From a checkpoint of a small mixture-of-experts model trained on Wikipedia.
Training: a variant of Muon for the experts, 581M tokens, 4867 steps.
Below are experts of layer 3 (counted from 0) of a mixture-of-experts language model. Rows are named router (the router's row for the expert) and show model dimensions 0-191. Each number is 128 + 24 x the weight over its row's rms, rounded and kept within 0 to 255.
After each expert's rows: a language model's description of what the expert responds to. This comes from a sample of Wikipedia text that the model never trained on.

# expert 22
router [114 134 136 126 135 121 142 136 102 157 143 135 140 152 175 100 124 123 113 156 146 139 132 106  84 130 158 133  83 105 120 162 161 170 141 106 157 105  88 137 112 153 157 144 140 148 134 147 173 144 144 126 115 123 120 138 111 100 143 113 129 118 150 155 126 143 140 165 138 137 155 161 132 162 143 121 103 146 176 122 147 122 141  95 166 111 126 132 139 105 130  96 139 165 129 102 150 108 159 104 105 114 122 123 110 154 103 168 125 123 146  93 130 140 187 127 148  91 136 131 104 170 169 112 122 104 112 144 123 156  98 148 121 118  97 142 132  88  76 168  91 115 109 128  89 135 126 102 139  86 102 123  94 162 126 138 115 134  95  81 151 116 132 114 113 135 165 124 153 130 138 157  93 149 159 186 125 126  91 125 147 155  89 126 133 116 136 146 184 127  70  75]
What it handles: Latinate and scientific suffixes. Word-final pieces of scientific and Latinate terms in biology and medicine, e.g. vertebrae, nucleus, protein, idae, ensis, articulates.

# expert 61
router [141 133 143 115 149 143 115 121 129  98 117 140  99 109 118 149 109 133 161 112 142 174 125 134 118 126 124  87 100  86 124 108  99 140 138 121 107  93 129 135 136 113 160  87 152 144 157 114 116 159 100 167 168 108 119 125 176 141 149  96 105  97 124 127  90 105 104 136 129 150 101 170 112  97 122 142 132  94 101 145 151 100 129  82 156 146 143 130 146 155 147 135 175  96 127 117  91 159 104 125 150 169 138 117 161  94 134 129 125 137 143 143 124 132 153 110 103 128 164 106 151  87 131 153 146 120 123 112 149  83 105 123 101 126 171 120  96 152 143 154 105 102 114 143  99 106 176 165 133 137 127 180 140 128  97 149 134 147 139 109 114 112 118 121 142  90 155 106 147 146  74  98 135  95 113 143 120 116 134  67 104 109 138 103 136 200  90  99 163 138 136 104]
What it handles: South Asian and Thai names. Pieces inside Indian, Slavic or Thai names and script, often after K, Sh, Ch, such as Ch(att)opadhyay, K(av)iyoor, Jay(aram).

# expert 16
router [128 130 155 129  95 122 183 149 117 168 128 128 165 155 154 132  92 127 108 107 115 139 127 104 157 115 146 117 129  78 144 122  97 144 164  97 170  93 153 107  80 142 123 141 159 135 123 127  94  99  96 103 129 134  72 112 104 138 144 125 116  94 163 141  85 118 134  83 172 135 100 121 159 144 128 114 111  99 110 139 149 146  93  97 159 138 181 119  95 171 136 157 135 121 118 149 116  85 179  89 127 139 127 134 115 126 104 161 151 118 132 127  99 126 136 130 110 118 126 201 116 131 164 132 110 150 124 119 114 106 134 108 141  77 116 103 101 115 116 142  84 117 135 128 165 119 142 158 118  95 167 109  98 117 123 114 120 125  89 155 138 128 151 129 144 128 139 113 117 147 143 131 134 130 146 179 124  91 169 103 104 134 121 116 143 138 145 135 151 178  95  90]
What it handles: Mid-word name fragments. Inner or final pieces of surnames and rare words such as ner, mann, g, er, itz, plus the verb forms be, being and not.

# expert 60
router [176 156 104 135 147  86 134 118 161  93 150 100 107 142 165 147 125 144  99 150  94 128 116  84 139  97 123 161 127 108 126 107 116 165  90 137 149 154 155 138 152  94 149 116 116  95 139 114 149 107 131 114 151 101 117 110 134 134 141 105 159 155 181 104 174 117 124 165 173  50  96 115 120  94 105 100 111 143 126 128  92 136 183 166 126 115 145  89 156 137 130  85 102 119 149 145 108 105 146 111 102 134 108 112 124 149 129 111 112 142 167 135 105 132 130 124 132 190 138 140 132 110 118 112 112 123  96 155 118 112 126 115 177 119 141 115 140 110 120 149 125 100 135 107  96 100 125 134 120 138 101  64 108 177 141 159  69 118 122 104 125 133 117 140 111 130 147 155 113 159 119  99 143 108 138  95 105 106 112 139 137 152 157 139 146  94 151 119 121 116 107 144]
What it handles: Words after of, from. Words following prepositions like of and from, mainly other, former, new, local, several, and the preposition of itself.

# expert 37
router [117 137 138 148 118  90 128 130  90 155 134 130 163 110 163 132  82 112  89 152 118 114 132 157 146 135 170 160  91 102 107 126 123 152 143 142 156 110 125 159 147 100 140 141  91 127 126 143 162 159 134 140 131 123 104 143 119 118 151 159 145 153 108 148 130 113 184 146 151 106 121 138 130 127 116 147 120 201 120 112 147 114 140 196 131 109 117 121 157 122 106 131  89 157 124 151 142 145 158 107 137 160 133 122 155 147  85 115  84 126 102 135 109 175 119 175 133 100 118 139 115 152 120  75 146 147 122  86 104 133 135 123 134 114 109 133 148  79 129 151 104 115  81 120 166 154 159 131 126  77  89 122 138 141 118 114 113 114  89 150 149 157 114  96 108 136 164  95 146 103  97 120 111 130  91 132 130 172  92 143 152 133  85 127 100 122 115 131 139 110  79  96]
What it handles: Word-final suffixes. Plural and derivational word endings in descriptive prose, plus forms of include, such as pool(s), limew(ood), (ments), including, features.

# expert 47
router [132 148 153 133 135  91 142  84  89 119 124 146 116 137 106 150 131  90 188 124  91 123 111 137 111 133 117 106 109 150 108 138 127  99 118  83  91  96 106 143 108  77 144 137 171 113 107 116 109 145 133 115 129 138 133  83 119 116 150 146 124 108 114 154 100 157 141 118 150 134  55 121 133 148 113 150  89  83 106 120  91 148 131 114 145 157 146 124 140 106  98 126 125  96 139 133 111 144  86 129 118 139 108 147 155 124 145 132  84 150 146 114 138 135 175 108 127 123 163 153 149 142  97 165 164 166  88 140 106 103 166 129 109 101 151 130 112 114 135 152 149 133 130 134 152 116 159 136 136 135 132 134 140 129  96 127 145 103 109 125 152 129  69 162 189 188 117 123  93 155  92 148  81 137 117 129 116 105 152 136 111 126 187 137 149 148 150 127 127 176 142 117]
What it handles: Foreign-name letter pieces. Single consonants and short pieces inside non-English personal names, especially Germanic, Slavic, Dutch: Zygmunt, Frantz, Newgarden, Tongeren.

# expert 57
router [125  93 165 109 120  92 131 147 179  97  75 177 107 107 176 127 165 153 115 146  94 166 148 115 121 133 134  79 121 115 113 134  98 123  99 147 128 139 163 131 147 113 124 104 101  92 174 137  86 132 131  79 129 164 133 141  98 128 139 124 153 130 154 105 157 153 133 128 122 123  96 114  90  74 109  94 121 128 161 145  89 117 106 129 139 144 164 123 163 169 116  86 129 115 127 106 109  95 131 136 101 157 109 126 130 162 122  85 151 110 149  97 127 132 118 101  96 107 143 143 127 135 150 165  87  99  98 108 118 169 125 112 149 131 138 135 118 103 102 129 142 133 122 142 142 111 149 136 116 101 128  94 157 150 135  98 169 139 183 109 131 100 115 165 109 139 159 144  88 140 124  94  93 111 115 137 106 128 156 130 133 107 164 138 109 119 132 135 159 117  74 137]
What it handles: Linking prepositions. Prepositions after relational nouns or fixed phrases, such as brother of, because of, apart from, midst of, regardless of.

# expert 13
router [155 144 117 133 141 109  95 116 120 103 126 162 130 140 113 110 109 111 115 115 124 151 148 122 109 136 134 134 109 141 176 126 123 133  91 134  68 117 144 138 171  83 138 141 151 158 120 158 133 121 148 181 124 105 128 133 164 125 110 102 133  89 102 131 105 116 112 142 161 113  94 126 131 151  88 169 118 159 162 145 151 134 137 128 150 152 169 167 151  93 106  98  97 120 139 159 133 124  86 157 138  98  96 106 143 170 135 109 141 168 118 125 105 140 163 133 127 117 149 116 105 116 129 130 122 146 124 142 133 144 156 112 130 114 133 100 126 131 139 154 124 140 128 152  80  72 112 141 150 137 129  91 161 148  80 131  83 159 123  90 103 164  56 177 171 137 145 102 120 153  75 143 134 128 138 124 135 151 110 153 128 103 138  73 113 158 127 110 169 121 157 115]
What it handles: Proper-name pieces. Capital initials and surname or place-name pieces inside names, especially taxonomic authors and people in lists, such as Towns(end), Wright, Creek, Stadium.

# expert 4
router [116 107 103 103 154 132 160 159 129 150  92  94 113 114 114 123  65 138 174 126 149 115 131 143 123 113 112 119 132 143 140  79 148 133 178 114 131 163 108 137 137 119 100  92 138 130 134 122 118  76 134 126  95 138 156 138 104 150 127 125 167 132 131 148 120 172 137 117 111  79 151 119 131 162 145 118 138  97  95 158 147 149 113 161 145 109  78 156 127 186 148 168 128 137 106 142 107 125 151 177 123 141 125  98 155  88 120 170 137 145 128 122 114  93 151  85 157 144 136 144 134 111 110 106 123 139 132 113  70 128 169 153 127 142  96 130 141 125 126 106  88 177 112 107 122 162 154 138 107 166 147  89 157 110 130 145  99 152 129 144 135 105 126 155 142 110 147 153 130 151 115  98  87 107  82 127 177 103  89 124 146 148 152 145  99  95 139 120 145 154 122 116]
What it handles: Digits and parenthetical openers. Digits inside years, coordinates and scores, plus the first word inside parentheses, e.g. 2'0'07, (age 27), (running), (hip hop).

# expert 45
router [ 84 118 101 123 115 131 125 131 135 134 116 151 158 110 168 105 135 153 141 135 100 151  89 146 109  68 144 153 100 141 101 131 122 108  97 119 154 152 131  83 159 123 167 139 150 156 107  95 145 128 113 108 127 109 155 163 103 179 123 143 164 171 147 160 146 134 134  99 110  87 107 114 152 109 130 106 157  99 117 154  67 123  76 112  80 106  89 122 104 126 149 165 129 144 136 120 120 150 183 131  98 110 113 140 114  92 131 144 138 116 114 137 112 121 137 110 132 160 128 125 129 132 113 106  99 148 115 133 128 147  78  98 137 134 112 144  97 158 164 143 121 180 113 105 152 153 127 143 103 112 146 127 133 110 131 141 155  78 175 128 168 150 167 171 113  92  96 154 151 169 132 126 127 109 143 102 103 136 139 142 166 115 177 144 119 111 125 131 122 107 142 129]
What it handles: Year digits. Middle digits of four-digit years after 1 or 19, as in 1991, 1936, 1905 in film and career text.

# expert 29
router [141 131 107 133 104 143 135 117 142 130 133 151 143 114 112 118  85  99 136 160 113 116 131 108  77 144  94 108 122 143 140 168 126 112 153  85 154 125 114  94 105 165 155 124 165 102 183 141 136  77 107 124 125 131 115 128 128 122 174 168  99 121 148 107  98 120 105 128 161 113 133 163 140 126 136 133 145 178  89 160 131 125 129 119 111 153 150 157 136 121 122 115 138 120 163 105 145  96 155  98 110 148 105 106  89 144 109 104 131 105 123  98 107 162 174 116 127 105 109 142 137 118 148 113 129 159 148 167 115 108 175 143  99  86  92 116  72  94 128 102 164 120 131 142 150 176 128 166 153 132 166 148 141 155 120 146 100 107  99 103 143 118  86 148 134 141 138 123 126 141 158 118 109 126 124 124  71  73 118  95 107 147  96  99 121 138 164 121  81 122 106 141]
What it handles: Mid-word syllables. Short vowel-led pieces inside words and foreign names, like am, it, i, ol, as in Salamander, Guam, legitimacy, Croatian.

# expert 17
router [139 122 130 122 143 132 127 121 174 144 138 110 128 119 118  86 140 156 115 138 133 112 121 132 109 148 170 120 126 100 126  76 158 125 128 172  92 120 163 130 175 108 120 117 126 115 100 138 122 144 114 146 134  84  92 132 124 132  66 140 117  98 123  78 129 120 143 120 117 136  91 120 133 131 105  90  85 117 118 142 115 113 105 103 133 130  99 180 114 141 135 143 138  94 115 141 155 142  78 153 170 128 122  90 114 158 149 121 171 149  93 168  83 168 120 128 144 129 139 124 125  88 121 135 107 143 157 133 103 107 139 150  82 129 143  77 118 179 106 132 115 124 151 144 103 169 166 104 115 165 152 113 133 126  92 115 146 124 129 153 129 141 142 121 149 143 110  24 116 154 121 162 137 134 112 113 145 120 164 107 141 139 158  85 128 146 154 140 132 150 113 135]
What it handles: Name-initial fragments. Word pieces at the start of proper names, mostly people and places, like Har, Car, Bar, Chevrolet, or Houston, Roger, Raghu.

# expert 58
router [109 125 127 135  92 106 139 146 132 133 130 111 114 107 215 153  80 137 119 150 173 123 111 121 116 117 134 172  97 116 133 101 105 126 134 134 110 126 162 135  91 153  84 166 171  97 114 143 141  87 162 155 141 115 151 119 141 107 108 117 133 138 143 149 164 115 130 109 183 138 102 136 146 140  68 126 147 142 130 100 130 130 162 160 176 128 156 134 107 169 132 130  90 127 102 106 114 106 142  96 143 112 127 134 150 112 143 129  97 111 141 152 141 136 125 140 135 164  93 134 118 140 117  99  94 102 111 145 129 152 138  86  80  99 167 131 122 120 113 121 106 145 149 138 124  98 165 134 117 137 116 125 165 161 138 167 121 146 131 105 140 122 108  79 157 148 122 161 153  77 147  96 163  92 139 116 109 121 110 121 160 101  95 123  73 144 125 112 104  83 127 134]
What it handles: Auxiliaries and clause pronouns. Forms of be and have and subject pronouns after commas, which or it, e.g. was, is, were, being, which he had.

# expert 39
router [127 137 151 188 124 140 138 133 139 143 132 139 119 110 146 120 135 124  92 117 176 134 120 112 147  90 114 102 110 105  99 113 108 169 109 129 148 160 136 141 148 162 121 122 157  99 119 125 118 104 155 162 121 100 158 117 106 112  84 106 137 151 141  88 152 156 109  92 165 141 105 107 145 140 146 114 146 143 109 140 151 102 137 138 147 142 134 143 110 124 110 166 137 116 101  77 144  70 177  85  94 124 109 147 149 143 132 142  77  97 134 150 169 127 142 138 112 127  83 119 119 140 141  52 123 139 175 114 105 136 127 139 127 117 119 124 142 105 121 153 121 134 126  94 113 107 161 140 129  81 126 121 150 136 173 138  96 149  97 149 143 155  98  71 149 104 104 156 124  91 161 131 150  59 124 123 106 112  98 133 160  92 115 142 108 139 117 117 108 156 147 119]
What it handles: Auxiliaries and adverbs. Auxiliaries and adverbs after the subject, such as has, had, were, and not or also in "there has not been".

# expert 7
router [120 130 118 159 115 131 125 105 117  68  96 127 137  78 140 157 155 130 111 171 130 151 133 142 135 120  84 125 153 122  97  81 176 134 105 141 111 162 128  99 157 153 132 115 146 107 135 136 146 112 125 179 175 121 150 153 136 164 121 128 142 137 142 141 104 103 151 126 141 129  59 176 129 114 142 109 116 148 125 161 154 152 162 118 165 134 116 138 152 101 156 129 121 110 115 110 128 111 127 138 147 113 148 177 129 144 150 126 102  92 136 110 140 130 104 109 118  99 153 137 126 173 144 146 148 101 116 162  93 146  95 110 106 121  90 141  84 143 152 135 138 112 166 113 120 155 108 125 152  98 111 121 157  80 102 132  77 150 147 122 160 120  75 130 129 147 129 126 117 117 148 111 119 105 114 126 112  94 182 169 155 110 102 154 137 132 146 185 141 131 147  76]
What it handles: Verb-phrase word starts. First pieces of split words and small particles or prepositions after verbs in running prose, such as ad(equately), lo(ose), over, off, through.

# expert 14
router [137 133 105 120 119 129 119  87 125 128 114 162 123 133 147  98 121  78 156 128 105 143 118 133 102 156 151 161  74 151 154 103 128 126 127  93 149  94 140 144 145  98 154 145  85 147  87 137 142 191 122 102 159 116 148 137 112 156 160 145  90 150 142 121 116 137 142 132 140 102 156  96 113 133 165 113  83 106 150 182 135 124 173 138 136  93 166 131  94 113 114 162 161  95 109 109 163 135 111  92 108  99 116 121 127  88 142 145 173 135 118 160 142 126 144 162 154 126 153 100 157 108 104 115 109 148 147  94 113 164 110 111 125 142 109 156 142 135 137 156 165  86 152 111 128 129 101 125  98  91  95 117  94 128 114 149 167  86 138 161 168  98 136 147 111 137 161 143 141 154 113 113 135 175 141 145 142 150 127 148 149 134 125 139 140 147  99  94 158 107 145 151]
What it handles: Digits inside numbers. Single digits continuing a multi-digit number, such as under-18, COVID-19, years like 2003, and numbers in tables.

# expert 8
router [179 117 116 128 108 140 140 128 127 168 131 155 126 126 136 105 141 122  77 150 116 127 150 111 130 108 138 108 113  90 110  91 115 138 111 110 142 110 113 114 120 123 144 117 104 102 154 156 146 141 174 139 167 160 107 134 138 142 108  77 104 150 136 126 143  77 136 120 131 156 193 170  98 131 125 113 107 112 125  81 157 136 114 184 105 137 101 102 114 104 127 100 117  99 125 105 114 156 139 127  87  86 157 116 122 135 136 109 143 120  88 146 153 170  94 129 161 122 130  81 124 126 125 141 163 128 127 137 142 129 119 166  75 146  89 125 166 150 132 137 138 114 101  74 131 120 149 115 154 146 139 156  88 111  62 148 143 112 135 147 139 141 132 134 101  84 163 110 167 129 148 111  97 126 119 143 173 142 135 102  80 149 108 167 152 136 145 134  87 127 122 128]
What it handles: Word-piece continuations, numbers. Word pieces right after a lone initial letter such as v-anish or v-int, plus number words like two, four, light, hand.

# expert 38
router [134 129 124 145 138 146 132 109 141 159 107  76  95 130 102 139 103 121 121 110  88 115  85 107 133 138 132 138 179 157 120 109 174 149 116  79 109 160 111 148 146 128 129 123 131  95 124 137  81 115 133 116 120 128 158 162 121 162 167  92 168 147 123  88 125 129 150 130 115 171 119 158  77 113  83  94 117 161 140  87 155  93 146 108 129 155 130  83 134 164 159 118 152 125 127 131 144 120 110 160 127 118 114 118 118  96 140 100 148 112 121 105 142  98 133 119  98 165 110 143 109  66 145 129  93 115 140 165 124 154  95 131 154 103 129 105 112  97 128 117 140  79 120 109 126 174 153  62 140 100 116 129 144 113 165 136  98 143 117 103 139 134 118 132 100 154 120 122 128 139 152 101 122 122 146 136 138 119 159 148 119  99 193 131 118 115 171 157 130 121 173 144]
What it handles: Prepositions of place and time. Prepositions such as in, at, on, during, near and the article after them, mostly in location or time phrases.

# expert 21
router [164  99 128 119 105 123 145  98 135 146 110 146 112  90 137 144 130 117 174 179 154  83 155 125 109 115 120  97 156 166 117 138 136 107  88 121 153 172 116 123 123 132 108 136 115 145 108 124 151 128  73 137 112 114 146 117 117 109 132 120 105 151 133 148 147 173 109 118 130 103 123 116  75 107 152 165 128  91 110 156 102 160  78  81 123 168 101 145 135  90 161 112 137 116 107 148 100 140 155 160 104 152 168 130  97 144 175 115 110  93 121 158 126 141 129 114 117 136  95  96 129 127 143 106 104 164 125 123 139 118 125 113 103 140 131 121 126 137 145 127 128 173 138 111 127 148 118  90 110 171  81 176 137 130 147 122 129  97 117 165 156 167 159 165 129 121 117 154 128 164  81 144 120 103 124  98 131 137 120 107 114 134 119  89 124 104 117 106 159 189 176 140]
What it handles: Table years and numbers. Digits and blank cells opening table rows and the Year header in career, election and census tables, such as Year, Turnout, 1900.

# expert 0
router [130 106 111 149 161 137 152 120 121 100 145  89  75 140 121 160 153 137  96 106  98 165 150 151 119  95  87  94 166 153 138 110 161 124 149 174  99 126 124 129 112 129 138 108 144 153 147 136 142 188 177  91 159 114 149 147 127 148 132 128  91 111 150 115 109 114 132 111 104  68 134 131 144 181 174 168 139 143 125 154 143 104 127 120 149 103 127 155 133 138  86 162 149 135 111 102 161 140 100 153 138 152 154 166 124 109 141 186  69 112 107 139 145 127 146 108 172 126 130 100 158 138 134 150 145 114 135 120 120 115 148 129 113 140 137 115 102 160 135 155 102 108 151 161  91 151 134 160 143 125 158 122 171 129 137  94 131 138 145 138 115 135 145 146 157 109 176 116 136 168 145 136 125 103 151 136 144 122 125 122 118  95  92 127 110 139 141 110 189 134 158 112]
What it handles: Mid-word consonant fragments. Word-internal pieces like ig, ec, oc, sc, sp inside rare or foreign words, plus Thai-script bytes; e.g. a-ig-uillettes, imm-ig-rant.

# expert 30
router [175 100 174 128 109 123 115 122 142 139 124 134 129 143  95 134 129 100 135  68 138 146 141 133 127 133 163 111 122 144 149 162  94 115 177 159 135 139 108 108 102 149 142  99 115 123  93 144 153  87 117 173  99 137 107 162  95 147 149 131 135 144 134 136 148 138 119  91 108 100 175  83 122 114 136 104 159 105 158 151 145 153 104 153 128  99  72 127  96 148 123 163 133 148 144 172 110 130 133 124 112 136 146 156 143 110 111 150 125 110 139 136 121 134 130 117 142 102 151 110 111 159 111 139 138 109 106 167 166 127 176 118  80  90 136 160 143 164 125 125 121 146  95 112 143 132 156 146 124 101 156 110 170 109 121 125 149 101 151 136 133 114 173 151 137 112 175  88  90 164 127 165 103  91 141 156 145  99 110 126 147 142  96 146 100 192 118 134 124  91 161 123]
What it handles: Latinate prefixes, stems. Prefix and stem pieces of Latinate words like rec, res, inter, dis, acc, usually followed by suffixes such as -ation, -ent.

# expert 52
router [115 135 127 168 122 144 105 158 137 122  94 140 149 159 140 113 120 108 135 179 146 122 113 174 162 143 129 177 109 138 148 116 107 150 140 178  69 125 128 108 140 132 126 133  89  87 145 101 129 121 109 149 131 141 146  84 184 142 160 106 105 104 100 141 165 133 148 120 116 118 131 132 132 132 164 132 130 153 149 144  85 103 115 149 117 110 152 109 135  97 126 119 119 166 132 119 118 148 159 114 117 140 150 160 147 131  99 118 122 137 142 165 144  56 179 126 107 178  91 141 138 111 138 133 136 155 111 103 155 120 118 123 155  92 110 177 147 113 129 162 117 146 102 102 129 142 109 112 142 162 168 114 126 113 100 120 139 121 110 165  98 135 121 114 169 156  83  89 104 123 147 139 132 161 159 137 110 150  89 123 110 129 147 156 138 135  51 128 105 105 118 113]
What it handles: Section headers and colons. Colons after infobox field labels and the == signs of section headings, e.g. Presented by:, Location:, Genus:, ==Investigation==.

# expert 9
router [156  97 144  87 121 126 130 105 111 105  94 108 130 110 121 130 173 136 145 117 173 132 173 138 120 126 159 116 121 111 114 115 146 109 135 131 135 159 162 140 144 147 168 104 136 146 110 128 107 120 108 150 120 123 130 126 124 152 147 125 129 132 117 121 146 126 100  98 128 132 131 105  99 118 156  79 180 133 139  85  87 141 138 110 157 107 143 163 145 137 143 198 119  85 137 165 118 155 113 153 123 103 148 134 108 155 127 120 111 111 151 111 123 137 112 108 145 156  84 138 120 171 107 161 142  83 106  91 136  85 113 105 124 124 159 138 110 153 145 182 107 184 132 131 125  95 110 162 125 133 168 125 130 122  94 166 135 152 176 111  97 155 147 124 106 126 151 171 111 150 121 163 141 102 132  84 148  96 164 176 107 177 129 149 164 133 137 118  85 126 151 109]
What it handles: Word-initial fragments. First pieces of longer words after possessives or the, and leading digits of numbers, such as sec-ular, rev-, ins-olvent, 1-53.

# expert 20
router [167 138 161 111 167 121 135 133 112 172 142 134 130 130 111 112 137 128 154  87 146 156 119 169 105 106 133 155 138  99 139 124 109  96  83 151 122 155 165 136 121 107 110 144 132 137 156  86 120 131 122 133 104 130 159 124 123 167 138 168 125 100 166  91 126 132 120 129 122  96 132  68 105 126 105 150 143 118 104 136  79 148 150 137 153 133 131 163 151 106 176 148  88 134 106 137 146 113  95 137 118  99 130  85 142 163 116 131 120 123 154 140 110 129 149  86 100 127  80 114 121 137 131 168 140 119 103 104 133  72 108 169 132 133 134 176 129 124 137  83 132 116 121 153 107  82 110 112 123  83 125  95 167 169 164 164 147 146 155  88 156 155 120 161 106 120 101 132 153 105 109 155 114 151 135  99 120  94 148 115 126 139 147 123 196 117 158 131 132 117 129 115]
What it handles: Biography birth details. Biographical words such as born, raised, died, aged, plus colons and parentheses in infobox fields like Born: or Occupation:.

# expert 32
router [102 114  92 144 163 133 112 130 125 142 130 188 148 144 145 105 113  81  96 171 125  93 116 157 104 119  80 134 125 143 110 149 116 129 136 125 150 172 120 115  87 126  88 120  91 155 105 153 125 144 134 129 126 139 139 144 130 106 131 129 140 152  94 151 137 138 143  86  80 137 110 112  98 163 140 152 118 109 133  68 159  90 151 130 100 118  99 106 117  96 177 125  93 145 150 126 136 131 117 138 106 124 172 102 149  94  72 122 187 141  45 130 134 130  89 126  88 133 136 120 120  92 103 138 104 118 110 145 136 114 123 141 118 122 133 118 128 171 149 108 149 146 111 123 145 137 115 139  91 125 114 110 100 107 124 141 118 142 126 164 157 113 138 137 135 113 151 109 111 107 164 120 119 136 162  98 175 128 130 126 179  96  80 101 116 103 133  94 107 122 139 140]
What it handles: Sports terms. Sports words such as football, Cup, Championship, tournament and player, including the Pro Football Reference and Baseball Reference links in sports biographies.

# expert 24
router [ 92 114 148 105 160 108 118 136 147 173 122  92 127 104  97 101 167 128 105 146 166 119 147 128 110 140 163 113 112 128 173  98 101 145 117 162 111 101 144 168 104 124  97 114 104 149 118 129  83 129 120 128 117 132 152 113 138 173 136 170 118  78 155 130 104 133 145 115 101 133  85 105 139 123 123  96 113 111  86 128 140 180  97  94 173 150 152 121 137 126 126 107 124 163 119 114 130 113 114 174 153 106 128 109 168 152 125 132 156  93 149 135  95 138 100 145 126 130 123 132 113 119 120 161 132 113 135  86 124  83 109 142 114 107 136 112 166 134  98 167 121 159 149 131 133 125 140 166 148 119 100 123 114 140 131 157 103 139  90 117 118 111 106 171 119 119 130  56 106 165 117 134 136 110  91 123  77 116 188 139  87 145 132 156 163 114 114 131 152 123 173 130]
What it handles: Personal names, titles. Common English first names and titles or ranks starting a name, such as John, David, President, Colonel, Captain, often in lists.

# expert 62
router [118  74 100 115  63 102 137 174 135 113 134 103 105 121 111  97 126 140 124 185 111  85 100 144 136 119  98 167 125 112 121 105 147 110 121 138 174 129 110 131 121 130 129 146 156 148 161 119  88 111 148 120 146 134 101 137 106  85 125 101 133 149 100 136 104 102 107 180 130 119 138 121 153 113 107  94 118 122 146 174 141 105 134 103 152 114 128 137  91 120 147 118 133 148 112  93 143 149 122 105 162 165 113  97 134 125 107 138 158 163 120 101  98  86 147 117 152  84 117  93 135 118 130 120 160  93 135 112 122 111 121 121 131 136 139 121 129 167 141 130  67 149 160 122 118  98 123 123 162 136 132 164 123 121 188 151  94 119 133 127 148 135 151 120 105 145  81 169 163 177 172 156 119 115 133 144 149 106 118 114 141 112 131 183 165 121 125 177 119 120 119 156]
What it handles: Later, both, table numbers. Time words such as later and ago after a duration, plus both, degree marks, and decimal points and pipes in number tables.

# expert 27
router [ 90 113 148 120  92  82  96 132 136 155 111 116 140 169 132 122 114 117 109 133  95 112 116 127 138 192 131  84 130 140 157 135 118 120 145 154 158 130 121 146 132 165 104 106 100 116 152 126 128 131 114 100 122 123 125 125 103 114 122 131 151 151 110 120 181 147  85  66 138 119 145 100 120 126  84 151 119 142 124  89 122 171 183 185 127 119 137 129 131 131 160 101 112 152 145 131 111 163 154 180  73 150 145 138 127  98 134 129 117 164 134  76 141  95 131 161 116 107 128 164 131 110 114 132  89 114 116 134 142 127 102 130 157  97 150 107 144 121 127 143 132 103 105 131 122 103 167 154 118 113 102  96 134 131 136 126  97 115 125 124 172 111 122 182 123 180 172 121  80 103 133 116 118 136 136 157 145  87 125 148 132 127 151 102 148 113 172 156 158 131  88 155]
What it handles: Of in titles. The word of inside official titles and names such as Joint Chiefs of Staff, Coat of arms, and adverb endings like -ly, -ically.

# expert 26
router [104 151 123 138 143 116 137 120  97 122 123 141 131  98 124 155 104 135 114  90 139 117 122  70 108 119 160 143 143 109 189 157  96 156  91 129 113 158 119  95 134 137 100 118 173 137 151 170 104 121 133 128 103 149 132 166 111  99 112 138 144 178 127  78 175 114 133 115 125 147 123 134 156 154 143 142 156 154 147 121 131 108 163 177 156 102 139 152 120 105 133 166 150 142 157 131 176 138 126  82 163 144 131 137 108 134 169 150 155 136 133 128 166 167 118 125 129 161 116 135 106 166 145 107 132 160 145 163 106 129  81  83 144 136 165 133  92 107 126 146 122 129 130 120 146  78 162  82 128 131 101 104 145 115 115 144 123 144 107 109  97 127 128 124 135 165 131 172 144  79 128  94 126 117 128 114  87 144  88 125 132 142 131  81  91  99 110 136 122  98 143 149]
What it handles: Closing quotes, titles. Closing quotation marks after titles or names of songs, episodes and organisations, and the verb or comma after a long subject.

# expert 41
router [124 108  92 110 153 119 125  87 176 109 189 107 139 133  98 115 111 128 180 126 110 119 138 120 149 124 143 102  98 160 164 121 144 148 100 118 122 160 150 130 113 134 119 152 127 128 169 132 126 115 137 120 100 103 190 109 151 135  94 167 110 112 111 135 136 114 133 108 145 164 177 152 147 165 107 134 127 117 148 152 112 113 111 133 125 138 140 140 120 127 144  99 132 168 124  66  93 110 150 117 137 157 140 112 140 118 165 167 124 129 168 140 113 130 142 144 135  80 184 117 141 126 112 153 143 103 119  91 116 110 142 132 127 147 168 161 157 136 101 167 172 131 154 119 126 161 101 122 165 124 136 135 151  90 123  78 128 134 142 112 119 174 133 111  76 128  90 159 112 136  92 107  97 150 109 116 183 153 128 149 114  98 153 134 139 110 163 129 146 125  80 134]
What it handles: Periods and punctuation. Full stops after initials, abbreviations and numbers (G., c., 24.72), plus slashes, dashes and degree signs in tables.

# expert 50
router [142 146 145 131  95 172 111 124 115 136 144  93 146 132 130 144 103 107  99 147 153 104 171 105 116 147 126 105 135 100 131 126  87 144 141 119 157 122 109 119 133  79 129 129 127 112 159 103 147 111 156 159 100 139 135 171 145 124 176 119 118 139 123 105 118  78 107  98 177 158 143 100 131 138 128 160 134 124 129 139 153 170 108 185 123 120 116  81 135 113 104  90 144 123 144 163 168 139 157 115 131  93 125 121 116 126 131 108 156 126  89 182  82 136 122 168 149  90 145  90 131 108 153  99 163 107 144  99 141  92 132 106 100 118  76 119 127 124 111 130 136 128 136 103 101 110 147 113 150 117 129 105 136 162 109  96 168 135 103 124 127 163 104 115 123 130 122 146 134  79 150 170  89 117 109 176 164 104 105 108 133 123 127 115 129 156  87  79 119 156 140  90]
What it handles: Mid-word fragments. Middle or ending fragments of words after an opening piece, such as hum-ank-ind, g-rack-le, jum-per, dist-urb, F-ract-ure.

# expert 51
router [112 124  97 125 156 114 143 140 108  95 133 130 100 145 114 139  61 138 161 104 121 122 140 103 116 120 125 120 155 158 101 131 170 156 102 160 140  88 148 153 113 133 155 138 139 120 146 123 196 123 151  91 112  62 116 149 138 127 155 143 138  75 132 122 150 170  99 154 140 140 185 135 104 153 134 117 116 173 128 111 145 100 155  63 102 159 146 135 137 127 107 153 134 145 145 114 149 108 109 126 111 152 117 125 180 138 104 141  87 113 151  65  72 114 140 111 132 133 118 131 151 130 141 132 118 132 145 148 158 142 129 118 146 121 130 113  98  94 138 157  91 119 105 163 147  95 139 163 134 112 128 138 130 105 145 100 104 170 106 129 104 133 112 178 146 135 143 141 146 137 113 105 135  96 115 156 120 121 120 157 116 148  94 123 156 116 105  83 102 157 148  90]
What it handles: Name endings, non-Latin bytes. Final pieces of foreign surnames and place names, Thai, Cyrillic and other byte pieces, and LaTeX braces, such as Alingal, Zareeinejad, Kaliningrad.

# expert 56
router [144 114 121 143 159 164 125 178 117 119 123 147 116  75 119 116 136 153 106 156 134 118 130  80 121  89 132 127  95  90 118 152 136 163 115 120 102 154 118 146 117 169 130 138 123 141 147 120 112 118 131  94 145 119 126 133 124 138 126 175 157 131 130 107 138 125 154 127 163 126 104 121 154 148 125 139 134 144 111  94  98 106  94 147 107 126 131  96 137 129  90 142 151 150 119 115 119 155 120 128 151 163  95 142 151 137 160 152  85 126 144 126 163 178 126 107 188 146 167 151 114 101 123  90 160 128  96 133 145 166 161  89 186 177 155 114 161  68  87 125 101 154 119  85  95  98 112 137 139 113  60 154 128 137 126 134 144 115 126 126  98 167 120 136 139 115 174 152 115 151 137 112 149 119 145 135 104 165 112 129 119 163 113 116 125 125 100 100 161 101 141 101]
What it handles: Section and sentence starts. Paragraph breaks, heading markers and sentence-opening words like The, These, According, and name in etymology sections.